python train.py --d_expert=80 --balance_loss=0.0107 --balance_bias=false --init_std_router=0.028 --learning_rate=0.00546 --beta1=0.95 --max_grad_norm=1.0 --max_seq_len=256 --train_tokens=544600000 --dataset="wikipedia_en"
Below are experts of layer 3 (counted from 0) of a mixture-of-experts language model. Rows are named router (the router's row for the expert), gate (a neuron's input weights, with its number), up (a neuron's input weights, with its number), down (a neuron's output weights, with its number) and show model dimensions 0-127. Each number is 500 + 40 x the weight over its row's rms, rounded and kept within 0 to 999. Numbers have three digits each.
Before each expert's rows: a language model's description of what the expert responds to; "comes after" lists some tokens at least twice as common just before its tokens as in all text. This comes from a sample of Wikipedia text that the model never trained on. Tokens count by the router's weight.

# expert 61
What it handles: Double or single line breaks after a sentence or section heading, before new paragraphs, headings or tables, plus infobox succession fields.
comes after: ".", "==", " =", "===", " ==", " ==="
router:482467495601454486502491487531423510511462542510543535490508484510532472500506510461555490463389468564476514522527492590575464441429489531503490547533443492562462493555501560478536584526508517455526507454503519519436486539541418503516509423521451496527537506484499494401505576512536469594554510489505482489583570482536479461551522446494511518528489469451527449530490498506440508500481
gate2:488471583460443462467516472488490488489509527446427482594531510527473455486498395551581460579458516500518508503503469427488468461557509524569537498518542462503450488511562477487469507537515607481588481524515471529543487557496540485515458473482466536499498540525479498491503424528472491490528496575472470574434446529555495480569551581541479448484503521527475473530512507446516544487561
up2:493503541474395507554497488542503455451533516553529512549493487508549528464465481469541525586513428512510497512488507544474419459470430434444588461502518468560538526493570485476468453473434545516463507537481556538528517559451471468470522407512506577464518506516518469475493506511538479486537534430418510503464518528571515496481512396580481515508547569506497527503471541473495560532509
down2:582555507548457552525425496566536509539447470525535539495444473525507464492485539510493481533524535498479536550519552524558474466542524546483434481443509608487483521495472513512563474485523543491502488498608502524501612457539435475423469553542490456431514520520503461468532560510499424495510549492501550503502483526493506460520474467518495492511511551487574478535470563455464471503380
gate3:473546529564513448545487530532457527541508494480453520490523543543544464578493556511501506483478442575465532580477487477454504540491480577547576604466446496486471527478503465406556501475481476442536525542521470629582514488521481540500497463455509549524485473446542513440543525424516472470490484446505483554523502511478483512458488476451450537505463439514552522459479527497492577514469
up3:439536528506550462484464507494539460492471490573465539445517575473552526512460412480497462524491531500603454488480511465475447502574526517514525480448425551494499497474483466502503462431504488422503491580470507511531524537527493463544407445531437494484531477431556497500494471535596526527474487521573526564501490486478556523519475466528482555442514443509513536517488497417472580431487
down3:471510483458530498435586446501491506461467527467489506452476460509508484455481447575459554483490621456487493504589501500467497535479503590513526510491526455480502471552545497418512438517451487497496471457559495501507497527524481518476535519539539561517508501473502527529476497483467482500583495506436475473509443527525452480540526425456619557522537504393526435549544439489427483526487
gate4:544485524491515460482518512566476511509529513503498515445471442542511447514504530480487440495469477454517555524561536522627447543488517416493452487512459444453492591500467478542525511560557578509405491479457532478495490502451531504610494450482532489502483502519475488514482519513542531543494501462570515485546578554504523497506518431528517402388485447520455488507442489505448504467502
up4:507482505510517535491409544481446455429526470561568486499532484495490524520493410514440501466442530518457473535463555543592530478481461583527470560442523539505512467534529488516505507501540517517520472534483495547557561592487479540429494468576469493474481519467489481503485444510474546479436440512550506460476484478492443489478458460532478528476482583406430472536523509447415462494554
down4:555530524486468548527572566430542507544527550491482520515486479549511526525467522449534467445573446486486484443513434507513498524553558555518451442568497538557454509518514498502479513569589460507523502466539512464489433442507508513538430551502441514523475498483496470610491517550501462445509451541517541477516467470483560476486492496442497503580558474528514523438446568519488428580480
gate5:547509568541476522518472506409455479463529562520531477535453468491475530507481506560536493504487439479456487588456497465470544492474512488510469531487463481528501509476464566527514453477521474421492516426485497484448471537445543432500497549439508637457491475400504451520475556520511455429491479540509483495484447502526516529564455505505440429508491512485525577550524443488455587521549
up5:504532493526433408482492523508555467447480473522591441480484514502493548452507478472527502466485544475517460571473487570422583534472554498483482528507539469451515494492494504507546492446479494541559530529447488541591475459425522477535535490482496547461522535506510465552468429556504558510500564489513497511525440472509564518594470566517498583521507423558471505581454484493502465545549
down5:502565514536452436532528528472521478512473440540524450426522540421466505473542449499505540467487493468481503513542498566455510555500577461479487521543506584492484461457474466591492448485502452573548504472529539520532558467527565497472434481450521584432468511485503399534459446440514580505511500509539516516543447532516564450533498504532515563464538464508525495552465517473552531500555
gate6:569460580540462526471535498490441483511496535495543504464404397516431461460518541514510489460518486490556492495451445506480471499528483503481479520549489443537471566520519603476516512556525509480513436474476481511541504535492438430446529501551511427549514486543434526497517508494553499482534527516549558537545529498424511444525472477499560541598447500435451499472500498561526538579528
up6:440496453545539527547469504524523504486522461441524524528473578459544536532542450501455561480533474539513430531473569493553497502542522501479521477496435518568441385493468524493495510515511455511573591493511420509501542411471472566524542541495487434575480493469478549463471504477509466512496448439473516486545506492580520531515463533430433551474527589481475561476516487504510526462493
down6:506553479505473482504497603522521466594521550507491464473542500513550476561529458465497566487517503485497470522446519501522462512445491563468464455491485469566437415468459511479467521453478501529541483543455490460501583527459487493442558501460498472476466497416545488466533540427508587488501517496596551492552548517517505588424474468465470507507515508480568563481555433451545492457498
gate7:504468500528451445503466505504560434405510482538462448525498505471543465530454507529425472430420470623496529483490537459518457541555521545505515562462519527511501401479476531519464489525528531485501464514533465506565619456496540496575520520535539481516425552524487582485528436513538540521588555543484460488533576445462501482549483488476519487490505523498478487484484492501501456481509
up7:501429501514478544491503402527550509520545508531471475454549415505442475513511539533442592514429469529458481481493497516524429521519473527535543505526530532462437475507481515532535538474438499490535509518518620428447511538480445508516495543480547509506535479492506528431594485524514501502446430496512471524524542480500514411441473488506524468468504609478529534472562557574453475493471
down7:461511439512474518437485516492539535490547481476557556522490517485525457465552482487501505572547479472524515530486486433495504524416583445525468465434493457446536525473495455614549500480555490487524486467493494455540545453486494515529536533505486487513379406542493469423426490536463527502491520477523427418491523444432535486532547551451536523509561484530536579527476487466515518512497
gate8:499492514516596496508469497523553534467554429479529524514487554438483473545506412504503531468384572491459512513490478445531522513457514546520522490513453469494490492502544520500507457595479491489566533459501499537483494491480528510568511404556482504508579491518493493457513588487549485512459529533549550486489451477420441542484598513592524560428507551474458479541511503481534496469454
up8:502520425516437397516457495500478513506571418504499435522492541530497523525547554471527549538543510420473475521495539524546511530454480457559525537510403398526519531520512468533545443557534439468521467473501476476558557542475455510509510477529493454513486511533422466400508443475481419507509544522510536532519444457509493534444522526504458523554486498522532463481535420551543485534507
down8:559527471433497517514423520547513549466530557524457465493485542501527540501466448491477441526505524525431456481489424544485557497577467499496461468456551509516556484484538551470499515488473473462563563464411517532529526484457547495558569503543509549483514568506513461435495470508457454483489478549544439493433549441437573490483542429499492498502542468476551450535416453527459548558499
gate9:565446576436360480474513481482494532459459416532534534549496495525440549456471437532466509466597477491515493532489545502508512579449554481501477508464515474534483472467559550562495490535531551493548499453484456508505492474586497531528437513492520539467409493456443453496544508474463462452511505435489496463448500533444502459574511530508543455478507485470523551460490513558539461494499
up9:506457503481560528448486490504513440482495435557487495533547486497509504436479523534625444526540514537522493459469440551525535472452552481456425600521498467537449563488479504586448576530520515453505470526554550491487555535577448495464502500460477536550461508479510538509528550446505552600491520449518547494445504473548484481535506515551518503480450558502456492467522468473451467436480
down9:464575546487539543502454489529518512486492497490506484576607536456491526475517542528539506516492585430504533529570491525472501534545451483550589575537528484483518601502486535487534563585552503504529509563493528512436438498464529519486440564485448519489516481527493517462467462510445486539559531406569486455436485483597479508491477542533510468514506544471488460518520484480445540473517
gate10:508467555555446516438469460541496465419438512516565491546421499573515503485484543489486490487472479467488455581525476556525417481538505543498507515503433484478512497460511528486463453509535522480514425490507487602573449572502505445486544489551506529529549471483564402513515535507499446500563523552509496474497466502549509404451495493535408461516535512511498479529559538527505485582538
up10:525529484509575500588488540538443545455467503519483501523521496494433461493455499447443533552525473477488487508496445467575527497479469457526556476514546471554408441523446530519488504549472512557486479526485501513505515519551500417576462449538439445461491548536429512442536529448476479500474542528442513465506511469530429535513469589442414447568542516540569489560497497459518514511465
down10:466528471525452426544507536562529488517445496495456465489513474501564468499489467492494582479527461468442546523473568449460493545499538502443562609582409548548463527539386505481459495484583518555545521524467482533448530500482493498469494499525524532495507458547474544486516513479478519472475468453475467518604514510495440424547480455531495504498484542488468492449456478480536506499602
gate11:519512497564559505444453457540484482468511461518442518472524445492503503616469459549513527491532474521534529531524512486548415554464498504505528508406579445486450506495529494472527488442497536535475445535498477580457577473505507511462444493480444508575488510481474511463417399531569467509446482543488550579543477517534535514561506494482445443511520526467475535537528514497424447471513
up11:420519531512531550485472532374530504520473541514529481484514529488480415549476490498549521506493456488536542478460547466469452455492513484422539531440447510457449473504506443473539517511491530380524552536516479470517499556441581474532513460514468567547456501512500486525533514509532508449583535474520524489509497436473534481513459549485447437392558471470452527476483460523482527432454
down11:420497433478453490458508465496470434489476526519478483408516513492572541515478529507449552511433507501432518480581493543495509599502508464480505530466465525564472524533568495459569468457441495459482435506506460530441522538477559507480474471497484459474441460430550569559483479487515479582496469471487592489479511460470477529515529474489510502486509538572485471558562433574466443516523
gate12:468442520551426493484491448485465489439468506487480494516541596572492522513516515526569451490493449595455537482532548464456478497467532493488539461464452522540432504523485469452517576517470572420541478487510529551502490544550499539506520405494468538466531589480462465496549474501605558569459475469528502542522517499490481503508485489531439577468506503549595518490476468494529507553503
up12:494477535505512453607500470518507518538474458569520524495550546431482548518486494456515500470598448486526535503525553448438519544558478516588502482421535499494538515534482481447535479424508471477490414469567484457414490504497504504502426467503462461428527509512561487559497476504447490463522527522473496534497398503526496479476426512544516548558478478487469536582411505516495450504515
down12:536455410532537490493477471554633510502456457479518543526471519476513550503498516499532513500526482446500469525501425434531500464482552484497466482504468500474532496473495577541481488453500538500523472510476535573468505431476494612522471511451536444521489450671536476539554551529536471494578465476468502492494460558546510496539460523473539510553473531479497531516433467501505553526476

# expert 0
What it handles: Line-break tokens ending rows in tables and bulleted infobox or list lines, such as before "- Species:" or "|---|".
comes after: " |", ")", " |  |", " |  |  |", "% |", ") |"
router:487511506514526504420520539514511521506507488560486506466487499517556455472513488497541486489460499559463482528480596561591521406512462560506488517478545445603463548578523520512486586514474513475392520451519457520485477467484465510515489509488477445522535509460440509389525611496437425518541528500492528549542591486493472496524486501495465466471504495448525472498507524533486575478483
gate2:496481502564485531433502558514540519500461511509528497475458410458471509496472483458520518495558475469464530498517470527548480516477480463388561492443466505468503484489518551538470543540491517453470476485449587551492462494524558591483504428540478565448469549484430519488600431425480472485483565519526583526519461505419576519521463490512519467502522513531483487460436509502532502549422
up2:562480470519534498497444480464474533475495446598489526575476380512489487435574503510525524554508507492452546514487486475516527476466545466464506507518577467469446447528539512464446462507491445548465472550513540507475508604523569533534534535450479561455415475565522459504474494527442501515469582534531541533519467444422488464513500530564490509460473544526475549497502539558516477487549
down2:499493455472507490514441456476529490463410531574538458552546485483555531441528490566490494508469480517475516459480530509493508535460443501542490547543587579413502526526555473515447546544430588508531507521464452545558553433550451487527455452436513476506526449530519457472504528546424424484493516478471517494512477524516544475556551506514539485522519521515532496538590524482482525468599
gate3:502495540479490448510551448501508509611546545476496571508463513544511459526533515500561570526559452492504477497507515487475491541601441454498486442450555562550423521467515480533464515488544513420548458476539475457428439475412428453495478467458472490524536495516495535486450525496597482488532468452521445491501487549471504512550451490552505456529505426447493519543437502541505559495500
up3:562475514498438506477465593539529520539529513507489450516414470569501496478573452525496549564546409546542532495473454550522568507490528548481487461473470535558462529482533571487506494521450516514530507479588521500452491546397524424530486471490527518569445496509479492529420493498518483522466394425486506570513534519488494495469484490494588526449451494447510485510466518536502520458462
down3:489366457460502534519459489509457476572451448459539490503527521525571517564470509558519510544526476566519473494558475554449529486444465512579566501541437459479524488435443510468480474528522500532535491515508403463513520524448518510494494518481479430522455470537498515444525506520575481538459526378481395470525495467522490464460473456491494470510458524463534499511460449457507544477541
gate4:484545502524501456467481499453464549500454527485497516457534486520528493518500495602409523532515466533530440523433506489439545518444466529475543488505495486381534482463437536468545521518550487523411504541501484518504493515488485525525480568497480493536498567433465414511443420556543454492483544505485487494470417572466512527558388472497474524528512568483493540496505451519525514560569
up4:451444491498505538514451494505530499433531458560470536502548459565503446522371540457554459465525526519511440455519477476525603545458517454491537599443493454502449476523549596433557487488493465554531492441471517511445506473498476513473538512500480545526500535459542448519532480497460578468521455525500570488433499511499550555433523460495538523514518490563497499505522555495534529514448
down4:498571422539493431479514516530494476608571470488514506488471481515509515489482486492466470517534451540572569519488543494484433480563510534557471522531515544514509503477476501500505460449430544517436427507488413481521567565491506564620456541490446432552550568511469538516512559557490469526504503462463494487496598561485447485538501501541537506515490533523473464483478466467465482538457
gate5:473482542494490493490461516473495506502468515403590501524457450521432514592470445566516492518577469450469520585543512518498561477551476555564514511524486544536536514437514467500520541496442530476447492478559536565543477534480468513524515552525464478391503504508468503561563444489484549502401462552450484535471472482478408557496529516504469464541470478486446527482506573495477480524484
up5:459549497524481527472541438532504498569458454557525537525448484481532456515493506452501495455511564562468491445383546464503470536499477428446460512452562508479432508583483513580422507497508478453496459541471427454484473483485500491395436500472565478494466455514474499465550504512487499502508540496503498452557580531531558496465518545444474507465484534470566460492464454461522493416506
down5:556486460473471488471569529537515439453432549507533514547467510476484529549463463486561510538557513546534469474448459490510419483442486551551542513587458512535440516519532542501464506432517495584469486508455513473540522558571468497505535500550454490477484566486476478544474536436476457527561408458496526468511503546482486484471482506524475508486559467525417470593521467475449488510606
gate6:498498517500467518542506509504501531535454487443513465380490536544560546518552507487561521511456517519498511566490568403550481474485444510480497504447486543555586486514470535558464543455475487525592481511479488476450445535515488563493493522501547464541471521490516478533528482455526578479499455492464549500543524460549445530513529500422499555573425482444484464497498614472529552514565
up6:520466465577575468486513559450428489504456514483395452570470474537493491525429514548505525513496541520450492489503540505484530489520510493551544458523495449485509546541591572474439489541451477552464543529541465478509457504591528471465520483460513543456465545521468487453391461600502460502529466491508504559499484507475535519515531426527550508457503508568517513586536497508480456532545
down6:443559455545548529495465497462488520521419530518592444519498470512497476498450486511461511477409542446533513500523506518478536511427452567505550555454536554543535446561478542558507545467462536583541474479534443521490498522517550511530512518433540523519508491462487454502513502483548571564439530511508510472517508499448406452482540552575486477575454451509530453513533564526498517423498
gate7:513572523436514575516533512463487493525524497511426543533453548465500537505459503553490487497469536592469500442395435490503461513518510481425518478481523457494509476575414528477462427555453490529489488497494499406515512446464524500496402557485476504493536494523478517512518521572568482444488413477514558418571516501556466520538458510459518532560496438485480461511463517529455514484499
up7:487535443469523483492452420448504496499456481465549531491528541514456471562531457517490531500475551458415506511570451499490543598532516514452494511501460625531448459528493462483522437520407496487496432551524516460467486500501531511506539496527516490513470488510503469446527510443520556459465465516479606519553468484467498525483492443564452546493444466517488579583521529520500529601511
down7:457496469512471479526534494531435589418485398475496435510527506522608473505478489449443497522518502542491434475514509582502459528536502473508558441527489504463526466505488492465514488459449482466523448411466532446451550503503487524427583539434474491500439532556527510530465540456491519516503471555540481520527505461575475478525519485532466450565506539542506565466564581519441470486489
gate8:481529492491441514539567497516512540583524490495434503488536492547535509459464504524513477541507467440536490522450574536562511506479571487453504499477455520512552437484514416596517527409510494440568522505514616465467478505464502492459460533571464519513436541451506502527468519446571509456467534489497499492503474516532452566533524488402516503495466464491597506479546535441560514509533
up8:535445417543510479533467525468480499418526533547497490531548584550515504463567513477466553456556498566466560567501498550437485460492478491517520453478556513511448464511486446512526424561497520535475497540491516459523481526542550517507452476529479518520522443565474513494604421482475465527511445469540510492484520546451491457396531457477492561526521502462498538439488438540498593462481
down8:492453586547536485472552500499439556532511512573514537508507532584495464530529507521499548540521458466531483448407495516559473541398587524481496526486443484547567452503522482559393556518568451513451469506461482523457520524559474525462585541506460528454468521471444503495498460442503525481482469493519422529541469545558471461482480469510507446512499475485528486487517461502483528416526
gate9:510552532429487494530484487479471433360425549454500524533592559507494496528441542482437554549494513452531535437477495503469509513529487503473446390521595460424488493544510536476521530496467538572552515502486533466506527548521497507485517519475506500445512480533544462496508523527500508450457459510492474482405484507548553531537473502506487533473568542557467486515526526553471472580452
up9:494430480453503619462489458518483529509510537466500522464489523528461591494434484548483511536485447452491527456578441439559471446543425548455489536556468548470534428471500483502510557516501510505482474456525506455512428505481428482557537499432426567497559563508521454480528550554481485519506544498589516478518457504472518504498496517496454449460512499473449542482498529421432537518489
down9:466570537493476421475452513463513521509472517500474538505429526428522487493539461530444485506483433514520557540416485518446520490595574481497476484454508464470441431513466500502521442520504454551552369535460444453484516473503538520484495543563465491517430477411575469454514507490538506537488523501445508551487513443512428522517490545537494525557469467538462492547525448534469509552521
gate10:546463459545468511531471441468440525480459456462546491471582505578495579527470460496445501571487466491504553522518481521391448478496474509515509490532515485526572529472488450458533448488460528486497511492499540478512492554438538529499523512468471537458504448496493425558486493585488494534467492529511457433424527485490468528527478503457562503531536466562445558499506443496560386476594
up10:485457504456535542396488558477533502462504525494479466478489514540478459568507442484488543493528452551423443422482533470514500472473556510541476510441573453531455431518438507484507519485465494453527548548489419468566500471409466489487507471463546430486507525444556527473465567497497489572552480549404492487555466466458531499490524467462487441525472478469494577459555539517487537513463
down10:472474503522521540501514431462444491459451489519491501506456424483496557486490484473432494460551494487486520489528398501493485491502488505474510513534483530489455488508492525474511440517411494512534451442443543480410505491537532469467578548453522556446410542568406510509563535520509514540478476472527510448414476620479511470509533463473536484539576515559449478516510457526515443574515
gate11:432529497538486460479532551578429480470478536536502411489518546527520467415490514444494479511486458486536463479493443451527461490487379563544508495542505520517453492495455481582583467524490537517476539520515436517498459507487566558495489452525448541482496511593506475540566445428502524470472568503542514513558504529496533541441555545538536481565439559524464531512511549481522526510482
up11:571510524525505467496437397521479478439468567511415437429563540529471516488492462499489494543465590460499485513523493503534474487513497474457448478478534459481447507528465545509479525425482506511525476570471493540473457510538467459530487483535577537474430488520552527499536495502534526461454535534480580469510520452432456503451509538434554430484529569533511507592516532466526501578430
down11:458506537468545531504470482471624464491446543515501492504498456471535507473530528434505493454516482478495565574432407443452511430512482495487540536495511565506453543481488505555476500482480525526495558513507441546522514499457466498578427489469467449479608481419549555440497487508478508503438530466489511487449507551451500462466491512446531465495469474430504495457499457504438576416466
gate12:484452569515506538509544480438510508451484558517570528479585552515474486560459487531500455525480452526482507487477463510556465450479527474440537527572462445453491473507416511441492522556563581546537482455436509497489479464537511502486474464449429548425491482512512490500462558537524492570496554453495481548449456477518445534492524466556507473503490410432597535544465518525444517481528
up12:556520533483557460411523507510499515475506465444470567428574531514486466552479527471491494471442517520461455554519475520572447483471522475523519544574435558477443427478470488485486577470562571543535512499536496480428538508673488504477531450449502496481453478501513459482547516549486534578491481474476482464536489486503512519463502477480502505456521497437455486458527577503489487528479
down12:491484494497424514543510509517555495495504531428452418562525444538571557565508502499505525477496521509579460522514580511537488454436449441504461475499561523506468514496507431493512505466518573558512503512466526497470523440482501525545472510466542502495513445455552491489552505505464555477501565487541491561586401485499503433516442535489564527490509469508479426520555480425495516446610

# expert 13
What it handles: Sentence-initial articles The, A, An, and mid-sentence a, an, usually after a period or line break, plus capital A/E starting names.
comes after: ".", "\n\n", "\n", ").", "s.", " –"
router:461509537497483527485507473527487457549515550520541487391443489526484495497446498453587539449482490434529443519443554566553525471482511472534503513495449513532553554499501524516497475563514427493432462515525538530472491492535520548499569512509428491506563515489461510472589496473502534524435498537488406477484543491522485464448477457519497466508555414498490455456612498508385539498501
gate1:522491571504445605511560587552480548495446448541452537492533471504564507527461428623483541442465529435454561444479444441464482450486498488516503563480527537481515505504471485498501549492506486478459507434460468544505510478552545465479523538564538495463567480462459528450494499430477485491494497487500490445453474469506431483502521522490457442498523496519484481405457536541517497554437
up1:439509456466503475490529496535488546475426515468432494518488538438506526506619460527429489488431464523434504483512503483502574512507541534483508502487497406528492523544489466534477497498562496497575555465425475468505477578500550540504493472580459529446539503500481520514476481523473445444561506538495568553502462520478564447510599521426476507524558532539451462523514465462521503481409
down1:507525462442443440563483451500532541480423528499480425529518545496528571533537500531469484460434490478486487472464518528541525525562463469491491482411468466545577429429512499483427480488615495430553529489488537487476502552518529573547468526508547494473521551518452539461475507510527459447560567547546570506536492454484565547486533505525538501502567428492474495509480476453488479509463
gate2:456587517476515551424534497548488497515539530485474488421503548530501500517485554496439491482485511519543567499426545479501551402505480551482436485527533507543488526523479528463564464468511468442545506531535545504475517564456512478502500519513553575410493464449544498561499477478584446513458481410433492493478449520484496495542541425442454514534446424496523537462565516473510559479479
up2:535509442467525562503567420414499535373533533539532527451550490561490488531514451479520546557526432528470482482506519467462462467494516484516491507503513525532481546475475478530463438530548489482529410556572483520485486501488511522579522547522549472412533452485540491475542495514514490555466505523511522388485508505523514515527530426533408536453489489519499511425571462517481517450540
down2:555414453573472453496551621458561465533513489500574470532479492499492526511445465531499529506520540502431494488527532501493482535494510522538485489524516476525464471483453475525456448478456494585496464505480482482505517523476503535506527524495451484433484503591427471524522433550419580487450451440455510474467541458439564565521526439546533555491510546525474570434508540528465466473545
gate3:468551545493393496473543504564509487483506542524563496474519487489374497453527462522482472479484510479473529441462570544516437452575481469541530487504464488445494510489491446499405467465535548551536516454483494481504484403485512440513478504530504552495473539505477506474541526434498503511474503500545489480517471489538583519402514495554420560570492499547501544544495394504495494462546
up3:472432483548431536474540541540440491501497501538555437504501501488460502471419566518493447538432529518474511511484557518533496480531577471465577513478508465469519458461494483538534466544512505500605525431536497505451481475431528552502440515479493495489514523497525462426463535455440545472515555476504436501532549535518488469567540526554556547543589449478548508526479606505468545554515
down3:460483444411540514494510536518629505514488441527481503500453475517573549451509522540547452556455471515528503583568492516469533528417459492525501493485522432489435511540501545517498455526447548537481480478498493496481461431555515518535507543511470499478508435452506455509482530568478481459551519430534530471559424435557451500499572539514556552479490532444472472536479442518452553479502
gate4:482474528477451480551449549479569450455567515471459429454518469532478502546447458541466503483473524619527493528457508521530490462433513479579506487405514472501504499573491556475561448538485486525495540462476509534548524506524498563433474488557457423495489531446503410571472514544476466475568486479500500480510528506513408510460538454483544486524523529525556464465535548491506577470531
up4:504493487511511473475485481521445525523500415420484496482454542489543439478441478488590524428478540459547483505471504415463485459474472440521520433499461552420432473527507480547541537530449524481487505523510488493548546499510504504537483466452506578455479520511447534473482551423521457509537522488382396521481473525510549507568547515526515565525512503449469530470517470505526483610517
down4:422420514480503430490514442501448566499458499544501565516458488517538439568571489497489476492466436496502516521398510529471564484526519450551491510431558498453503420577510519518519517437469442452485493518542574513498525512508509445525512535503488536536398546559451419503550550508488544435464453487493501561530447484474489477516508498542464498529514468447448487564514500540522480466543
gate5:492542538492470543466491516550473487501505503473410473453493498486500486536424486494450511598478488436528437545468518514589521455549517557467477430574489477432508468534534477489509588579502433502504596554531493475475531478502463498526530514495485535484566487525451506477461576461580535496523518463465562510483493477474569560531539578533555535524472505464497484489518442473508526414521
up5:432527508482499532489556446558541525528527478501507511502408501484470479523428470519584479550516514573411484500454521537465487533408504507468508430528491518394496394462491529585476542514470446521505489495483567505533440422494526520512529526457462562463519529496463559450491502493501574552436565482497485520479476494496484488513479525537516518506518488443439492601534501512511443486537
down5:485534522500515452485563456514507543586567551514446544538501549482565493499529496452558481473545551488469442446523481531522510530422498548479534477580488432492506470480459526595494460497487522447476419515544531540487458492487539520541534506535449534480487482500519513462476496484555478502444581467548439445561486529526408593553549498479484500487545505423508574504545543466471485551501
gate6:462501522529497525505480521517519503550525588551536523509544510464554498495547497499435448519507485497435525513515443532500517479505476563567537532475447537465433503470553509458459485575514486467465488482478566583499513527441554533546487402469475458521506512418494507556492427561484463447497443508563555485551470489498476498475440500518597418554597441507489491448520471465519550523528
up6:485468529460440493519515452510524449464534512494485529556521472445519477518527475484487545537459439456524575503493443567509504457471539585592446543526420519494516479522456548500570531503436407548422508516507499526518473481474550523474473468448498516560458517508529450428484427491448471533546474507515476485510443525485472564539520474543443478479435461482421430486458508474457505584464
down6:517493502432435477482508454495506484623486457503496517406480520445544480474549460503582485446538437480505576518563448518493457478515568513467440526466480488540536534443491452560514536561540497396472516493476532551501531465487507524490488485476461494522429520509538508477502502537455495501444442541510495465516566451466467556563548501499508591533489415513563484445557514528484509532472
gate7:477505513500534431512533562444458547433502525487423499472467519449508539517447514414523561511474519501496516440495555548510490464496519489494504480511536482550502482545541460510470513507492510523446453443497526468505507552452545488502540479530485522487449475580494509518504587383482512465457467560502425461455538484426505520521410529496474459496491438531521448529388494460395561472471
up7:465538483472498508485513516486520494528471452450506481463486472449492458458477541458497491427523443555452558536461533516479553504523483558481486553494468547425457465595573530512476455526491528461602505528522527539486466492585445453440538503520525478531474490383514468493546469420433548516529520470506523475501509418457607524491581450543450531482484511475503518464499468480527467497451
down7:517478486528530483569507516501529510523511529562468480527530485485499447471584558501459484550496570489441475492504471458459494500504408460538475540531594526496475536529504553501418549497465498468495582532441488424511499571470490502486501465545473477530481523615450466455534533521512487476514473502485520491485528579481458564450565501458487527536423511538401558523447442554557512470470
gate8:446558491525485496442491529418566445503476493612524468513499575428482530412475487441526544522481454552474510514442572536550526491428468534464511511513492489551475535549514474489504534492578490505490479468466526467424493557489524465494610473445429535511524494498529459481465464480458505437531531580499510479554502512485474539471521458508558519473573455550543509557535494486510527563484
up8:525493443516439486504466537570419472535472509550532409539465440519479428518506504443578461536556488524463482518458516470485514483554478462503551453461499533529545521480429469509505564544515586484498499482514507475462501446540494504557414528508543526444424522472487556475472461556518456505474475543471462510476446499500531521536451499505438454596526527524498525586480434457551505436452
down8:551436523534494435566531535508458486466483527457529538525473500439371510500510505489507459480478457500466462487460531459516523489489500540452538508523436496485449485495513440516532497497516465515504489585490550481505558550568522531534522507505509562535449522466480579529591520518644498489555481496439517545518474518515468424493473500504500476441547531493542489490522419427479459542413
gate9:565539540542508533501434506493479476503520505517605559471452509459460502513474498613516532476531568509553449508542488496500471501526510522472464548487515440499460399487561541412586516489543517471523487453566528541554467479552595439522514474501476459496502537452454500447518464480482466540450551549503418490584542478483466514476536491514523451457445428513513487487543531473511490522492
up9:546417508564465483512528490487446527536516514530485471474508471477437502466456559427555544559536432576502454570533482488485488498459458447489537453534545453525528512524532505593557501523429504512549523450508495551569517573427523500487497509484485452539448469529513493469423479498508533428564491395515524544474490518495502550497485484520477493451426430467479510560526509559498516533568
down9:519443474530486447472480466547486546485493503459494523469495522512496522442517585476540523538524433578416485542541561426459501470437474504519555499538487484487421448513511527566467454437474456555518443470536556462520530503439441491484538422440510524530455547501542471566534466527481447426555503427572514511494553463457482560527556479509481454463488515438466495518508527485457519444484
gate10:525532528498491538431505529495418490617420506535517498451537517471455444513497516533492350478520525506453487479520498556514514498543511474546484517512511515506484527481487473467545555559511421507495576455482495559516455507447495515506456536460472518504538523526514507522467544486539577506469550447516433536518452518596463558580490556457509460432445466529532510485496495481480407491514
up10:524623471546446455559463543551509494471494455558492510468515545454563533451450511446554558472501499539514531506491506535434541460517432501473492474446413530540482460539528532532468469467495526512517450479506601493489481533487467479529540455493529557572526492525567540484542490498469477520527427434502442525488457458508561450490520435538493554511510555527597448514513466502496554458479
down10:591531551492545494530544561480539513489491548537524463475460557548570495462478542475507472503502479486481494469518497565534549478527484489465508470461554520498464430520526504571518562522471531505405462489506446539500461527424567527484460415517506473475581510508476511421453482455499469555464511447517490494521438548509491457520478471416520581500545511490519507581502440562515597541450
gate11:474500549544521469475605467480496507493547547466531470489440517559430479482526506547558423503508528449549493455510525571488584523521559493561564405442519514495447498489510579537414468468520447491505521517577430511501483523529513496485521501434521569505511447468515409574500499509470496501512556516494497498536527518471560442538481538531515504506533586552498569531469508521519520491547
up11:505518481503480614477522486424441530475510559479456477495540518575474448534499518447440489549489481464490465530525486534460516530541421541482491526529494603493552432518477403580519504487488562516476538455468537500434489548570477500521494503442493498534537480497473467482567449543476555567487547472495540492588508519521509495553473588458498539486526532573503511544445434492479497533505
down11:408573503467498495412527461410487502467568464509463537508526488528486547508517520531528501438500514474532562540527470496537547427532512491462500436530507436492455411445462522535532433497593474567403533494515471508460498447433481555483437552527500502546509547509470480504523424549461472552558467515566483515479531466530491491527534475535483449484529478474518439505532461570491514529498